config = dict(
    d_model=128,
    d_shared_expert=0,
    activation='tanh_gelu',
    balance_bias=False,
    router_logit_norm=2.0,
    norm_place='pre',
    attn_scale=0.125,
    parallel_block=False,
    extras=['capped logits'],
    init='normal',
    final_lr_fraction=0.0,
    doc_mask=False,
    train_tokens=409900000,
    steps=6255,
)
Below are experts of layer 6 (counted from 0) of a mixture-of-experts language model. Rows are named router (the router's row for the expert), up (a neuron's input weights, with its number) and show model dimensions 0-127. Each number is 128 + 32 x the weight over its row's rms, rounded and kept within 0 to 255. Numbers have three digits each.
After each expert's rows: "mostly gets" lists some tokens that are sent to it at least half of the time. This comes from a sample of Wikipedia text that the model never trained on.

# expert 0
router:175146088147175081159192122109145155150088192052077115148142102129133147172136130083121115194080139103135078125193098122132158126093173099105112095153138092136115147147064162155101141135115107117169165105100162136148103122104133106084094155099139127163149118112130133108153130140173137137136104150199099082157078091125078134175112171161134155159098094084150066153088153146088178201135
up0:141099140141137121177114196147118187162154141164086060125085146053148166190102163137120132168139175138169139147093121133043205120121137052106147129188146128135151129070128103112182109121119106087145154095169114145125150061201137116140159146095142128146127189125147090122151105095138081118094121109114140076141114079178129156169156138115129141107168184105104102096154150115098133119134
up1:094114166064094146174132103102150064117203124109204179157123141174120147085144153154113141148130089143138161093104144117086095163143094143163125123156091092112203129134126111115167110109098116133152126151126070092160057126126140133135172071103177109066081186124160158121136101073119128133145182089096134137149156160134159104165157074155077170118144117133067107123087068157134110124134
up2:149162151053131157172157161171153114103141124110121082140103127065136118129165162147134129121122162135127130185144135088136124102121046110129127104096140133124177114172157117132167114148108121093117065110089103133088117049139107064185156075112193090116070193135170115126129098085137119135143141096116138128177123105085153152216118120107153203102135133141089163114074140060112126133154
up3:141174142127148130157067189103126114077160131183116152100088070086102075110158092228153177116108156158123143162117127074085129133149076090161165113170122122091128137118122141125181098123118109095114140140109126088092150107150054099154160113141191123130124060185148112211095170117139164138113207138146128143118101126128116185173156087135130109115130135066123119147123133169142112131127
mostly gets: " while", "\".", ".\"", " because", " although", " when"

# expert 38
router:128138104115161100112079118082128175089110141147116101113128108122150141173145131130186169121108075075128163062075191141141130127171117208133068175076120120129089156144137152145115151123122113118120191085194147085128123175173160105131107133148101180086155104108177115178144166085130082100142088146115141085162139091119061101110100137101045126127144080180124110150130128164148150169129
up0:143235140109055114128135211117137122108162162196145142137128133124117103085089128209102165094102146112134142093116145147076119110147145120147097137154075158135133128054092149129106141149112144099132109098139118135134165144175150156110188158090147085100189076098133118050160105111079113142125102146089089123164169103068111148140120106087090163099145111108131156131149055133162112123147
up1:127127156162130158095136141146133146155100143123107099128151134122074142101166153135110141086175146181086159095087103130110149088166142140123140125154052201072143090135171160116203129139131176133136111118115058152131144126153114075082161121132123122075122120179079130122121139118071193190166133151082059113115170103126149130147096064135110194128153133148093137140139108166210123063124
up2:166076140080100170125160162152143130119093131132132094142124148096139135148116094107127154112070113123134158105176173125045142100093104111137148097137109109147075117128065075137114124094068139133135131149159147167128028132167120105108111045128172145167183099146133179079095101164079152112082123193066140147076143129170159132208146153146114134087138106146139141159147145129182151134129
up3:093138153143108105154125080132111149149090086186156171159136118118117133144150104177121116083212164220156108134118129155138131123131129133161121143170152160126137145138119106117183096121111092083138159128155075118109102142214085089123146139176143127144081137254085131136109147147143123114121182132079146215064101120143138105162144118135147133102148153151121147196118112157170110108087
mostly gets: " El", " Se", " Black", " Ru", " Fa", " Red"

# expert 37
router:137114095113159097127117100103150151070105153129082130126190140137131138160134142130194115087120068104159116094129138152108131149080114166121103110098148053154082169080126184181085167124114078118071145135176180068168119129116163117144118154075126163083134145117158128154183166121131094108133097161159156088128096096121085141092105159146123116168165078186107115140077158170078123198175
up0:147115143152158184207122123140120139121145075089153154132113143157143118094107157171084038132104166122093191179170153084133137152106090094122137144123175079129149119160131131111102093147151163135146137131134147117128170114116124155125195122199105069179147073117111143148117059146098134128121175144059143125128100122173139172166163123114148153117061176120091087042170098135127096135115
up1:077140125096116086161118148125135128124084129102186137102120113094134074140109117214106173094145142143164107077162077118158116151123075180114203119156145156180178122102130134123131158129073090096156140100134084101101187194188140102092131160150106146095087129142093122180071192144165095122059133150106078170108152131127148155158134087156132138123153071125166102100147110118112125151080
up2:107131177078089138171107168146108124169153108124148141182146119186139049140133104110123105171136169133104164140167135144149136121203118123172139101150162132106127111142130073079102122123126106177156171160074054091108200156153121112143147043183125115110151083135120169127165112072118167122118154098162123140121092082150141082097129073090148095089102112170079163102153107097141091081124
up3:115177138128090129070233082096110106196100148182176121134091153076129160134157090178101130128115139128150120134119069097186148134149151138061124142144126077096104097121159116142108128131158103127131122177116090174117182126136132184130086139137176144064198165130118130097128147139118081111136137159079143125125081162095157099149179116147089096103099163106137227162133155129124124136129
mostly gets: " New", " John", " W", " May", " El", " Ja"

# expert 52
router:167161092141166129089062080132158158098102137072109119103139159149174145130136165094148106165103126079087090136178100153137135147073180163101094121083174105178136147106103130160104139099113140115089069117136146126185168100099180150159118196091085122148073161101133125140165139128120136099166144159112056097175102096082114073113120186146186101154139092131146127085095149122134168186151
up0:157140146147160125157142158121055100053122137111079088128132156093125132128115118137055164103125139137108113150146137034137174143113075091123165140130127100118128144196118098143078105111091121097144100137155157207127114091143162133160186122148135114092094128104200134095138086085154163106164159147075108144075138178116115117136132130146178163150101198110160094143158088051105099092106
up1:059141154165135190089083148163128142159104122144145121142135136143175112093109179121120068134128192127108192158144150116183179070162031121115125102068107129145172120107126066157122146142152157097123095089115096108077131107085147127205161150176127095130125100102124123178131063172117160093174173103090074103105113104161141107141128152131174148102147130136083159157088144140152134134128
up2:111088185140127151132138160136125112138144097142170122120113100098099165140123109141131105142118165114070101133028106119143072115149130132140108131109094069162119131163118132089153124131157043102116150078120107171118086205146157085147162121175104151111133079150107106129125135188121074118142086116107083140132110145099161152135210112176114089030113153153168136110168086129125132091046
up3:082140129081123118127097126156119119169140114181111097113119126133123169116037120161133167086145088138122121136159139112125109105181103139133160132181051093109154159111138137161101117155136128142117137178102123125106115135134150131117140179147165114099119097135106167064130090101157100059089184141073135132128083088155098237156086083102109178127120153101099187080204094158133115111067
mostly gets: " Genus", " Synonyms", "inomial", " Density", " Starring", " Died"

# expert 43
router:167145093137171084103096096098172171082096158092092156086115148138142156170111163092186126163101080086114097124152148164095143170096158156100082156095172095156084173109099169172092142129124102125094100126127170098173111158104162151159092162102092146162118161082161128114175155103152105105137092140162118082152119093151083095083080173161138086170166082110151093130100174156092171163163
up0:115137147126092153182118073108115101132146088147181141126169077113044145098163106151075113110140135185125153136113117115099088098155122098141142109164047132150098094127156166124171146122169189118124133111127069144097191130119137123137223128136116144113103076135133145126164142138103132155096139115133149162088173165131161159111173077078097192079120170108070125125182084067126098103111
up1:086103167148115159126140097150097077104207062161163137130116132138167153112124086100118098130115149155154129135080104093138156123171080126109210162117075186092169121157140109086165125108134084084177111131100102122067168084164085143110156089185177135104051124152110137136102121161136175152116103135123115133156116130172165132155147082146106144110129142136151133115091056097136040099101
up2:104108181139070162153150162136111100140139102153180103182126133056102137055160117158102114098152151146139122156119128127135153103140106130204145111138090147112162123179188092115154147079167124083133129105174091180138173080147085115111158101152185145113143061174130172178147111128106145113056186139088112168123125120148138145177146079116144184084148169139142155151152090120157065109111
up3:141160179158085152146108103169051151126120073112167112186137140107101129157146106174126104103098156177141166144097152151182154150153102097120112145109102206210121102130129085125167115169111086131133187140076089105101176170140157110166147114182138134113143101160152165111092080146097111143109140119111140150086158162152149097128176119150137197040135138142108173122183082129118092128096
mostly gets: " State", " Army", " Central", " Institute", " House", " Pan"

# expert 44
router:212140073147147083101129071124168146120121140095080122097105146133170169172115141089133128199143080089078101148155156154146104141115159153123098127093164087154104183106062151157105164118153126109073144112092141126156126162097149123139107231104090140127130148127144095091167130131161113125141088130153136095118114092171080107081093155128184071179162071133137115150110150134129180188140
up0:113127128145075120125157124151084141138177120172130093174088087198063159130093057139047084147157182177109158176079205053166103139164133087152114243107049101116119125126141092129112146163169143142144151092112089128089090143116128121137109145133137132085108118153061120123108119112158127120145131115124143143149157114137118208105116108110117117150107124137126142121149097117137146128116
up1:145144125111081100078179159146048090147107121105147135179147140092138115100119128119051156124133201182121089094128118121166125153118173142130173100164081121076120120114118111089063127122143107098163129122135133168159091065112130045095117111108136186119156158205163138076113122133147105151127149158141127121107124157165138168178136089158155158131129124155170136172163100075105097140040
up2:127104149075084171115141155191132158185118171136121110190159106085119100112095151155139118089086178169174160141136159095132158171139111125105122153085100103108149088119149058066091123119131132109126127143155142070149087104105095098074180103155128087131098149167182131128140119078167109153104194124068162132113196083183120131142113072099106146099155164177112122110128133143093085104073
up3:156154143114084117094144136183104135124171071137143142172027099111117148157183097158098139090107161117104140103156120139149122142186072181168181139104116136114098111087160127158121132157131159078157163136095051158158163114116124150156107131108137181150132114105136089102124091127148089150177096083143147155125067146155199124115139043100165085117109150115098101076110063096153113148156
mostly gets: ".", ").", " more", "\".", ".\"", " Union"

# expert 48
router:170142096143172084101094098098172172087095162091094160086119151139148156172113161089185125162102079090108100128155149160089144168098161153102085155093174096155087173105105169170093121115132098115094101119126168097173114163099165155158091167096094146161117158081163130111173155099151104103143089140157109084149119093153084096088084173155137088170133082110156091129095172154088173168166
up0:091109194118115231164144185165094103148172085202144129125130148106134143112170101147072114128172153170117138105129101140147112130162117090149206125139043144162138098109147123090159078151088145128117158071111084171080149117126086129092178076143177177133101092148119145151127119125056153123142121114083134120083159151142161150151159098125104110082141163129107147102134074099144124112102
up1:084134177156077157164142183142111086135129080147155111168130137127109106088130104127104118126188172189114178124077118085162135128159119135161180130127085139095167085145169061095166072187133129128141124108153092144056127104130097087122160090132196114079132120155111091144138083127117131187106129088114125170104156125095195138183166096160119169069104123119106142115166093094132068101128
up2:095111159138081166162117162141128106193149082162186120151084118165144062062169114162059109067138179172116146105136138089135103090155099135114160113122109189121155098154187093083145175084133127124161137153123078149066154098102090140102180108130147123135103129131125110147112139124127164126055159133084119146163144172105156156144171048089147144130157171121110151109159071116141095098105
up3:116093146163101162114209085104113123184150125135128130121110104111096192069165103116115101110172125151123146175114132108147187124127033125170130099126156130163140094107133093129146046119137085064143177109085057145088102026130088137137152129158123080162073149137122129122097143158147108161147127102169124104088124117133145147122158103182129135119106151086104104082085123126188140092123
mostly gets: "ง", " Athletic", "Review", "Gls", "ا", "ะ"

# expert 58
router:168143095142172084102095097100172171086096161092093158085117148140149156170112162089188125161102080093108100127155148161094144169097160152102085154092174096153085173106100169170093155091131101130091099120125168098172113163101166154157091166097092148162117158082161119112174155099150105104116090140157111084150121094152084096088084172153137088168144085112154091128096173154090171165168
up0:129138181109079201159161157100108096093135141137099116144146129097088132168143078150115159118218130191125189102121155128119133134149133101148153101099087153098122101135136112156152137150187115116139088150071081164071120115187104169135185123077153106107140128193097109086102142115079115149118064166113160124125197137109152147137146086146159179088133205142113150135122060105106125098156
up1:118142181120091179121147120133099058141122119141227088133138079159149079081139149138100167124075135141138163141154075164144132071130137156107177066096140124122115087177160131069178122117187120115177102158087093157077146142128091129111150090170168164141092124132081104152110105149102159123113090112090179165102096111111146154174174117158127128072100167134128148100112080079144103118082
up2:102164171149097135172164084165078104142140108188183127184156129109157130139116052117104137098156148165162141152099130083138115091164112124121136089163104109066194097132113114120123084169091085168141139128132098153108166113165096104117159062124174109096156093189126134149133143127135138136116195126071108169149141154152133116126171083093138139068128154172127174178171105156139061071085
up3:048066175100137192202213101154085094166129108202143141147156114144156089130122145195114135064132144166133119097131085092153130102142144041141191131147109129090155100100146142065169131072073127106130121130141101113155116121146121128124197124150133137146116097177105144130120120130071185121161154142147113110104119092192147143187115116121114129135125135126081150095122115102123120122090
mostly gets: " Russia", " Japan", " sea", " Award", " Republic", " pop"

# expert 21
router:144146108139145109136114139086164195077172171117115147092128118146104094142141140111162180156085142092044098113135172129120170160120138133077097139107161117177105154092083188195110127097116190136139044119122140086140132174107135142180118162068089096139110125103126107060122099104163118139148119119151151096082182095163098141121082156151161115189136125128129096091101142141140141149218
up0:155088159081103157149101126172131121153145121151185100144115098059092153151129127136154105149161114144143169146112147095120148077131077168132120050178036175138089091107147112119130128184088167080129124170139091109084077141148149125113138105109150106065165097157191148127172166085126103113152076157135162095120151104117140215131148093113077133120184070163144135153123128130147104167144
up1:115123158067144104172103112167144091143200097106112095081150121185085036148135130157150151119183153124125101111151096097144102147136119171128161113184181101170134129102126159106136142139100109138152134136126083170120184080100114107131143112143149125102144094112178098073140087178086141123124098130106187162136149180091100169100157123161071108095110110214181143085153121087090080164118
up2:102153151099102149107150129153175098087160140154093135170137126085091106045159122217127170082129127111115176061204096145108103060217130129148109040178109107162159112109140121144106159096131162120181103105099110106130135148097131105080178126138096184125202117137114125115141095109106081123149142076141051140148163141130132166167131127135101102129115124121121143151126116138160149137144
up3:097127172134059150166138102154127082155164119153104106115079115030084090143155140195140160087168160166130088121132178074158169104108114128122143114125145151124184115113103052150147118133074121089161118127133089130117081104174105161102166140124146109101098161171132147099073155120149120111142170145124142103100187148129106159224103126115077185144143165144091109089133125128096069102107
mostly gets: " five", " three", " six", " four", " two", " seven"

# expert 53
router:169141097143171086102094098098171173085096161093095160085119150139150157173111162090188124163099079088109100129154146162089144167097159154100085155093174094154088173106103171170094140118133101125094100117129168099173113162096164156159091168097094148162119161078164122112171155096149104106125087140158112086150121095152083097087083173157134088169147083110155094130095171154089168165165
up0:063107175123106155120130102137135094147152119151121129144167134149152117076113106148122150053158141154137120107098152086120137117115081086216128127147112091111203111146158130128162096183163132131138130095135098196083129099110108116118163114174187120140117072116149189136104082167130112126149176040123109134133083131104173169162146049117134133132099168113111131101156070105129058066107
up1:081140217091095178113142137153102068157187090137153126157113144122123109088105117160081121119175192166132154087091112119132103112128105109165156122158079143085149086169184115087185069133130150156144169107137038142087137115115091083113143085150171121123137138132119105136094118130118116139127152127098144184093099160115140139177173071134107159079128150144131189096157081090137089077095
up2:121072168140108186149139157133121085130144099124138158163159098106074143132142059167130105084160144203115176121080170066141167128160049057139143117183059161103133087090195082173111137125137151111151140131141081133094108141089104157079164121150112145164107102167105132119128095115151152181101150120117140141147117174089136172151116093122142158125133174112115123118142063172143110077089
up3:116138177066073190150200139131157042107187125107145092118101146118110153072144128157123152109142179146087147117110145129103081096165074113083133116168091127123141108147164126120127089143075110097135137124156081177089127090109162150165169114142191126116101162136147120120101122104092136080101116203160106138121109153118144137160137080119139102063131175114077137109127035143182089128109
mostly gets: "ร", "mathb", "พ"

# expert 15
router:182143076147154104090068086107176161090089148107113159102040131132127144152156166109164117157147120092165079131162136141102138163083139115079059174117163111208053159114065150155141145137108109120074075135113170072150108147140155130144101192129101140159128153107142111103167144170143134088161130123174128082138152105085108099112098167160132110157151092108167107165138147169124149151164
up0:142102145113137155125114104164115149172126014068177159221115087106113149114155072138117126109068148150144097097156125111099153099136061121150128127198096181167105108115140094131128135109159118155119112141097098178146148099099121114106172095193151232143102151094104123113167142077086175129148083110103137120105125159183155160135115142103101110140146100108100129109102087114170112118136
up1:114113165151122139088105119151135126128119122150189144115088067098093128139232137138129098123160095123115137061140121111205117130162128116119107106144126158146119125103156109132172147165119092115113123085167126125144163058098068066178171129187108094136137103137147148157120105100116196112118103136018102109154129179128185086166158126157069149091124135159128173127086071164125118107129
up2:112151125166160128141105128120058098125069086142187136124111091086143125134150136163114167059114120078116090086109167076173162093102172082126150085099155112083142151099118129081192116133095109124122140077145131169174111153155090106062163055109095162156178114138137151140128114169080155131125151154082128203101113169140110149176129138163095170113118209168129104160110112144152114102149
up3:150121160123164092135135100132141120139092074146093150093142095143144120131163076108132055147153112149076093174132126144128136144120150102095127129095109178149127129145178083135179115126107135135142112174154116124111175086111097063156152140149189052151110132147097108141167089067190205127139132147110127118124148104097158106223113133129122116119085207132053188074107153142145084085134
mostly gets: " season", " League", " album", " number", " Cup", " year"

# expert 54
router:167143096145174085102093098100173170087095161090096157087118148138149156170112162089182124164106081091111099128154148161090144171098161152104085154092172098155086173105103168170093147102134100102091100119127167095172115163100165154160090163097094141159115159082160137108174154102151105102139091141156108085152119093150084097090082172151132089169165084109154092128094172159089175167165
up0:097130213121114178167147165105074064144155089153141121155109096138114106110157094168085112106122159172100159115104125109141118100132108106135172105131067132129136107116176096097151087176149168160150135123126054139050126089143094115148172123123164120079158109176090113126095130166113149125126121149125166181113166139088163146208161074119122165082120155138107139148202078120131080121063
up1:120126166103049115117129184177159141144125126150154121131041116127128101065180135130097117086127160138122105147139154112133067023123139136155134120147085161123095128217165154062152132148120156144165138116119111132117150117135121129159140075109145122101143082177130124151149096130111134087129204130092093168153091121097147126134139059121115087135120128120123244144122072100107099120101
up2:124150144150092128159152091095111059169073055121123159173170096125089146191144083148157062097149133134108134081146123133096144076160076043171157129131050148116136127091111129172085156138128153152100131097164141126150117155138088163106164116146160144153175122161102153068132116171112174090162156132138134127117091166152135104143145128146112178109072116143075158110187090115079125092095
up3:079110185152073141110172123140072148128108103150174168203116150061159178129156126174134109054125149176168162120111130111158116089196113126163144111141070128117153107116174142109176120143120126131155194119126102100093096151220086127140149103150159200135116118156126102147112108148142174111146145095136135143107098126150174081163163126071081124097148116109079146161130121096075078140137
mostly gets: "Final", "OP", " eliminat", "AT", " tackle", "Schedule"

# expert 63
router:149133091151129096103094121103170167162070158085118126083166206169143146177105156098166134156117125081176109107107127151106112148111138125112100169118149082117146189105123135139121160110150153110191114158157152105149092159125156142172087117088046111181148144093120127151162164069123090113133126146195137082147164107086123130104089194086141093164074096097142080130095177133093165170169
up0:100145168162121123034172089144049138140129071120151152159169131088108206145086130139095122092143160112107146094134168165111131123142171168153092119156094138090154129123081069081121132133155071122135106121185076165121135172201130151112103078159132125151133118147096154141083139148191175129098202130136100141154176096147075116183113137094145158118134101144151096161168120137097135159121
up1:135121160153157176121120142098130123149185051128141115088126142168135051180131137130085133119212166103147140081120107021108156160158101104134123138112129144123187118112109156166080147115114146112134170114116099125045139101115116147169151105113131136154168165122087114011146076108094133097126100137128150105105181137104112134176138134106094172132115162136096130097177107170142107133169
up2:120164129141128158119111166154123144146136111168174198107078122143054115142128128105112093109236126134124187159114119116171128127181151097202144147104129125150141130162163108138151123131148141130131163139106091107037172133101030129137091169112136082115157135155089091122107165095071078127123095103127145149129139116042197183150164107153173128113116137117167122081136142123143124141112
up3:129124117120137176200192139172153122082134139129145135151171133103116070113170091102112173126208130139149172159105130141116070082132142131179155127113125134119164093200177154078108133143109117119135127054136116163056190083124148182133087112139156146121038106116077127132126141168148127171099112119142164124129139095066160105202105137168094139120124158112168129084122110119112105087104
mostly gets: "\n", " well", "|", " come", " shown", "Meanwhile"

# expert 34
router:158176086153143076127134122120114162106107118071114153064112134132103160169147132110170126143145073118127072183174115122085118191125164101177133123142110116142140099100098132164134143134105180104080122111139189130179125137083130148116119134087042180188105127163143122064134092128173137126125156142169127129099131147146101151123091176173167117149093102063195132165142144065103172090067
up0:089114136138130138055091155117092125102075055155147073118129114160082076164124070074136093119167105157139108191124120143154135107084146155145133074174116202117120090101127136052151094130105135141091093159126141162139101114152094126113118088062153112167162088166135145145126088177098143154157182144103132101110116165211153098165147122119125138162095108114147198167175139147120130172134
up1:137131146177123060122204145109105093138096114172121167146129184102175174116129113116110168091116119127132122111169103162130123144154127185109169128103103141112098061112143102178158112106093119111141135150215138108123123104183132097096133063112167098105108125142119103124116141055141162130157153110135130134131077136121152112219115142114134150096118171158071113166069058164231143135124
up2:111136147166192145131117180108070148129184071136164070135078088070158105132120119120102141113188147153182108171118176004162133105094118091149152181100132163083147101111109055088108097123124154131130133137168130149108116121125143095103141071166113129127172142129140093136100082122172159160106176180115134109126126124122125126163122118155157184136125224100144156109104120112103126131110
up3:132104125099115179139164129119138120111111077147195109114156186185089140049148125093119121095116130200098099112131125106107130135168118124171209161087054100110097094104145187118170109133126148112100070132163118154116111142091147125147147166086171116100126122157171079136161102101184085096146157139137175105106095136139139167117096119053152177129075141128094147099148107082078126191110
mostly gets: " city", " team", " club", " family", " area", " system"

# expert 1
router:168141098142172084102095099100171171087096161091094160088119147138148156171114160089184125162101080089111100127156148161093144169098159155102086153092176096152087172107103171170095160106131101108095100119127167096173112163098164155157091166098095146161118160078164111112174154099150103104135089140158110085150120093152083097090086173155137089169165084111157093129096173155088170165165
up0:128129162122105162122151104115125109118162118120191045164123128131123145086212171150096110107110146140140162137120079095188084117191133135150160097128098131122143103187146088087144147129146157147208167153161092111117129093139143046157173068125153116132105140137113096169118124151139129100091080131138104179085123173105157110152170070101114161090132174110108127150122094094211086112081
up1:104149172129102168118157131181079049128057057136161136145142075101099128141094077121103103156201129122126170101096151152146116108129120132144136103147100171096141087158135152144140135089082156116133118073117117141139144151109135088150135087144202136058136104151121179146061139114141148113119129087128144139102109182134127120132136100059161141064168160149104166140223060101112114106117
up2:089071166128097149126157177159116094152144101190172129163159111110104122036117132173095141111153136198110176142130127115138141105147098112184163128194053130123129109150120089102131135160172123110132169164166057142111113111150163121111154150163137148140168105187102129151087136132137153178126133110135185186100137162127161142159174077112162196115115152137119109125170059145128083084085
up3:099145165114122127124140099164121143155113094124155154193061128071090092141113109146115049119112146172114134165149117126164160070135081060185130124095071171081151131182140111117147127137083120151167154101179096078098094134126176098163134111173151082119105088139111092109107100111129166066111182109099113156058108137133149140146178107118132163073168133155145145113215119097114127097129
mostly gets: " Ph", "C", " Cu", "ón", " BRA", " C"

# expert 62
router:161122090186148108080095123129080150147112156131111158082096153080156163105120127122166094120093079101098119201149129169141186175146133103142080191072147103165111155080099110152080154126174144129094123192096159144147151159095133132139094191112064153183099104128158111104134139118184130144151130096143097089201110090104094102125095175159139078156084137063125112150118157136096155130147
up0:138106120123093145133122185165116114112071112106156168168109114136124163175139112154156159122163107215182162167048139133154120136117118143112128096098079208088153096088122107119116136137109127150131163078127150138129115121157087047129136100126129138150158147189056165139125083202114122090119194089131127124078140110159147147155144090127048132069194161135103151153129143150112151116094
up1:124084139123107196202181155136069007108122109112144120142159090162124153136111160151127181094173152146160169161100117078153112173125124117171167121124108110095171120118092073129098139138082158150122113174159127107113061121094040113125119079159113116133170137157155149107094064133155116124121122120141123102075092175204125161139095153112134153151151144134174136146104113160103114145134
up2:066126125104129086099119106150082156136118154166188111126155129168098135163104148178109114084102148172127112153099155129171139146203159146158134089212103116111224161172134164060113135113103136158158183097113128194120201155175157094147114135132105136085169106139147122104121144112113057132107153084092124174123101108143120127142134089132076166087154175147124138103166136119082144161093
up3:118059141157108131086157162169090145195109100096123177143125131095119075111119124202123199092075158171109112063120110112134117147126165141142152093121124114070179181183090107115112107117177101103181127132095085177150124114088101133067121130133100160132098099160183198143109155123158184152118169128110131087161141128123110130169101093140127156139146201126073101104154103149106107168114
mostly gets: " system", "idae", " population", " km", " UTC", " classification"

# expert 3
router:181144096084180107098144103102145155100147173072095150106181136153139168181114157105148138167115162083079075128171139162098163160079158157089094130123140070171118150079104186178109136122124144126055067125124156116152126151098168160149097169094101083122119183096171139141128178123118069103163125114167135126155128109127110125112090157110145057176128077142157104105114150114098166145188
up0:075135158101121175130168171132174147151126122099139147119180119163063087131169081176122175127207136107130146049109111153122087137129163107100191172182120083112140162154127138156164079122155124135117100130110068093115132142104084110109064112160140168132158117119159148110083135152090150252134116115103159137184115130075140127126131133169118139151150099139097111152206118135115130107149
up1:096158150150116148084150089127073135144116093154192142142138126108151068107102118151096096112096126155110159104170117122056131122145115135145121100146102142123170094217142115104169151179130143144115137160196085131083137124190089050128096122081152127093132135160083150097082102168128190122140164183101137144122076113130175123195164096072132131093127171146072142178159071151120145125132
up2:131159171129116126150074093143130172133134160135119152143073134185121105140086143139045123155164204105086137099176152159123152143160106081133160154176067133148167141200120131140092118099145171109133140110112049093063058151099157121131112149178147137133141096115090144130140117134129095159159111078154054128074133160092178111129145083074145122129122076150162119139193136091147127098143
up3:129134132109165149121195134124158113103160161175192179165135148101112150152139100146065106144171218149118161198096090119114116119106143135094146139123135112154113164116153117152175109126128224142116111138131067107152180100124125156135118156131166088101027119107083126133112132081097092141131076122078144161132157091098219149135145105133129109141122174097134176107099152137148121065137
mostly gets: " whether", " —", "@", "partial", "−", " −"

# expert 14
router:168142098142172086102095098098172171085096162093094161085118150140149157172115161088185124162103079087110099128156148162091144169096160153102086156092175097153085172107103169169092139112133100111096101118127168098174113163098166155157091166095095147161118160079164102109172155098151104104137088139157110086149119093153084096089084173154134087169126082113155092129095173154088171166163
up0:072115211185117164153158156176070108113168096180167115137113123101153130111102068180096136142133196170158117150132122071159147078134096091101123088180115124140172088165148129119126159105112143155150182121136093129099142079136075087118165072147155120147139112163154152125109089102101127117144141122109130149092153134115143160167158096098080143080132143150142155093210054123146092076106
up1:114165140114166165137124155196107115191062068156132086139161117148099125115071135147104150112130144141105141097078135092143135072171162186101123085145121114131156095127131116117109141162100159118131143081117122198135116103148141059166103114127164191122208084141156101069139103118089150094076128143109118224147118151117097130134158126114142101054172147181104157160160128133190115132133
up2:112144167095109215116125166126076131220129115170163164216129088069127144154167093178081125053147153120099101128159082116194112110141140146175147104121106100121144109175146098134152097131157136150153139150136029104080170113101063108110147148138138188143141143154136150152113108170117117133141101110093125158125107153119167141150190076153109141115131132098155136133139089074148120146136
up3:060114189168084196108156165162122079132109112144120100159105145093136129135127109111115125107144153159173195107128110072131111080134141094130158099114059143141180096243154089134150107120131141085116149122110094146128169139125127157097141083129154103129118146168130120119068132111070146108088139126131065173067157148100187148152137087109141116120138114102136139096213074111177120120093
mostly gets: "ó", "vi", " Pop", " Uni", " Bang", " rock"

# expert 49
router:148199089138137096096084104087140165121127138072105142091130116149140150174133157084084118140068128073125101107103132192188153157112172174130065168121168103167088168141109140125117143120182091112141155143075130126176101201140170163164093105123066134129124075095153124102164179095114115115170071115142094120121105104149112102093108153155196122163169115102144102121091179176106148142147
up0:095082139165102143143117162153111141169209061194159163198101096131141181105056183144127145126120203140125149133068124155118084103123137106133128145082064198110190091168151152122139103144106126184119097112133091107148076133122142143094115161095132119165118137141138153141129125139096139163045133095120152105177077103129129188113146079134187129155141134119164117144152097161102123136122
up1:125128147121078147171135152142092094105148105134106081122094129068132174095076139177129159109155113149120182141183134119099138151174091130207197123174137173078163062151126113127176102146158119166120122128202119162129085115138105108093111090111189163128168122117087126171112118129142108159118162120138153148035114190148152121156180131137130150111123148063127112109199104110103134161077
up2:089140152059128137153098157207129189146079162144108077114082151108153159148161093103137101105143116131113160124099104133082071130146125184142155125136145073131101065100160149084199108135170105181110101094096079131148119136164107093120095045127194149130133104125097120134151109158098161143148155128054089135153102076128144060138119084152118105099156121118119148177153110134135132056104
up3:141121140148121174093148108100146082144162156123120136121123145061162120111127156117100135111235153136136102065095078113147093132138135094179176130148115180167135134138175142041080121094061165143156097168089074116095154086135159164134114122111148149134144117130116116145115159179171164113123114136166136132133127181168119137234119122134128126085131184096108121062159113133112121118056
mostly gets: " (", " \"", " “", "{", "^{(", " (#"

# expert 5
router:169140097142172085103095098096173172082095163091095161088120152138150156172114161087187124163100081085112099128154149163089143167097161154102086154094175096155087172106103169169092111125133100122095098119126167099172113162098163155159091167095094148164119159084162122109170156099151104107159089140156109086150120094153084097088084173155136090170140083112154095131094173154089171168164
up0:097120176151111150168108104123076135146185123146163151154114078073084120143168081127134198143168107173158136154082111086138163061128097125121148147108108202117180122132122105097140105155108130138127143117158099113024115116194130118140172118183143108136157068139108195120093147165091149140111132104111096168151193139148179142171187078130096133129122138139115138085114066097145127115101
up1:020106162147107134107111130159098112147148130159127144155089166124101089097090120167095142074136139139167139154100081089123098102172105157152139092153030151111132093180141129097159143134126187150185143136150101143129155082151140145076198145156140109095060069141166096154132114136100179169135123134104118155175144113110112141163146064122146184133085156158106154100172093106152070136134
up2:087091165107071162162192151107092100168141084132113138171153071148102107126105124131113112084217173168154178150110139123150092079112118128128143119129119162148111106151191151159175128099131179137114151114152079124091168047117073169071198111152174136170134130145104130121098113141127187128087099120111137155144121119147168105164160100128111147134152187178080147106123111136205102111108
up3:096124182122024152125196176175103093149145090142162148188149076065150149131104100171103139101133172182151159117144084110115114114142140111115161129144087115143192078114162092079095092119113155131147148137107080151078092107134132121145164118135173146108114085157142120119093115123133159118171143150107098159141168116162184136157147067115130077106136141136074115172158100098138047107078
mostly gets: " con", " Ret", "pot", " £", "cock", "phy"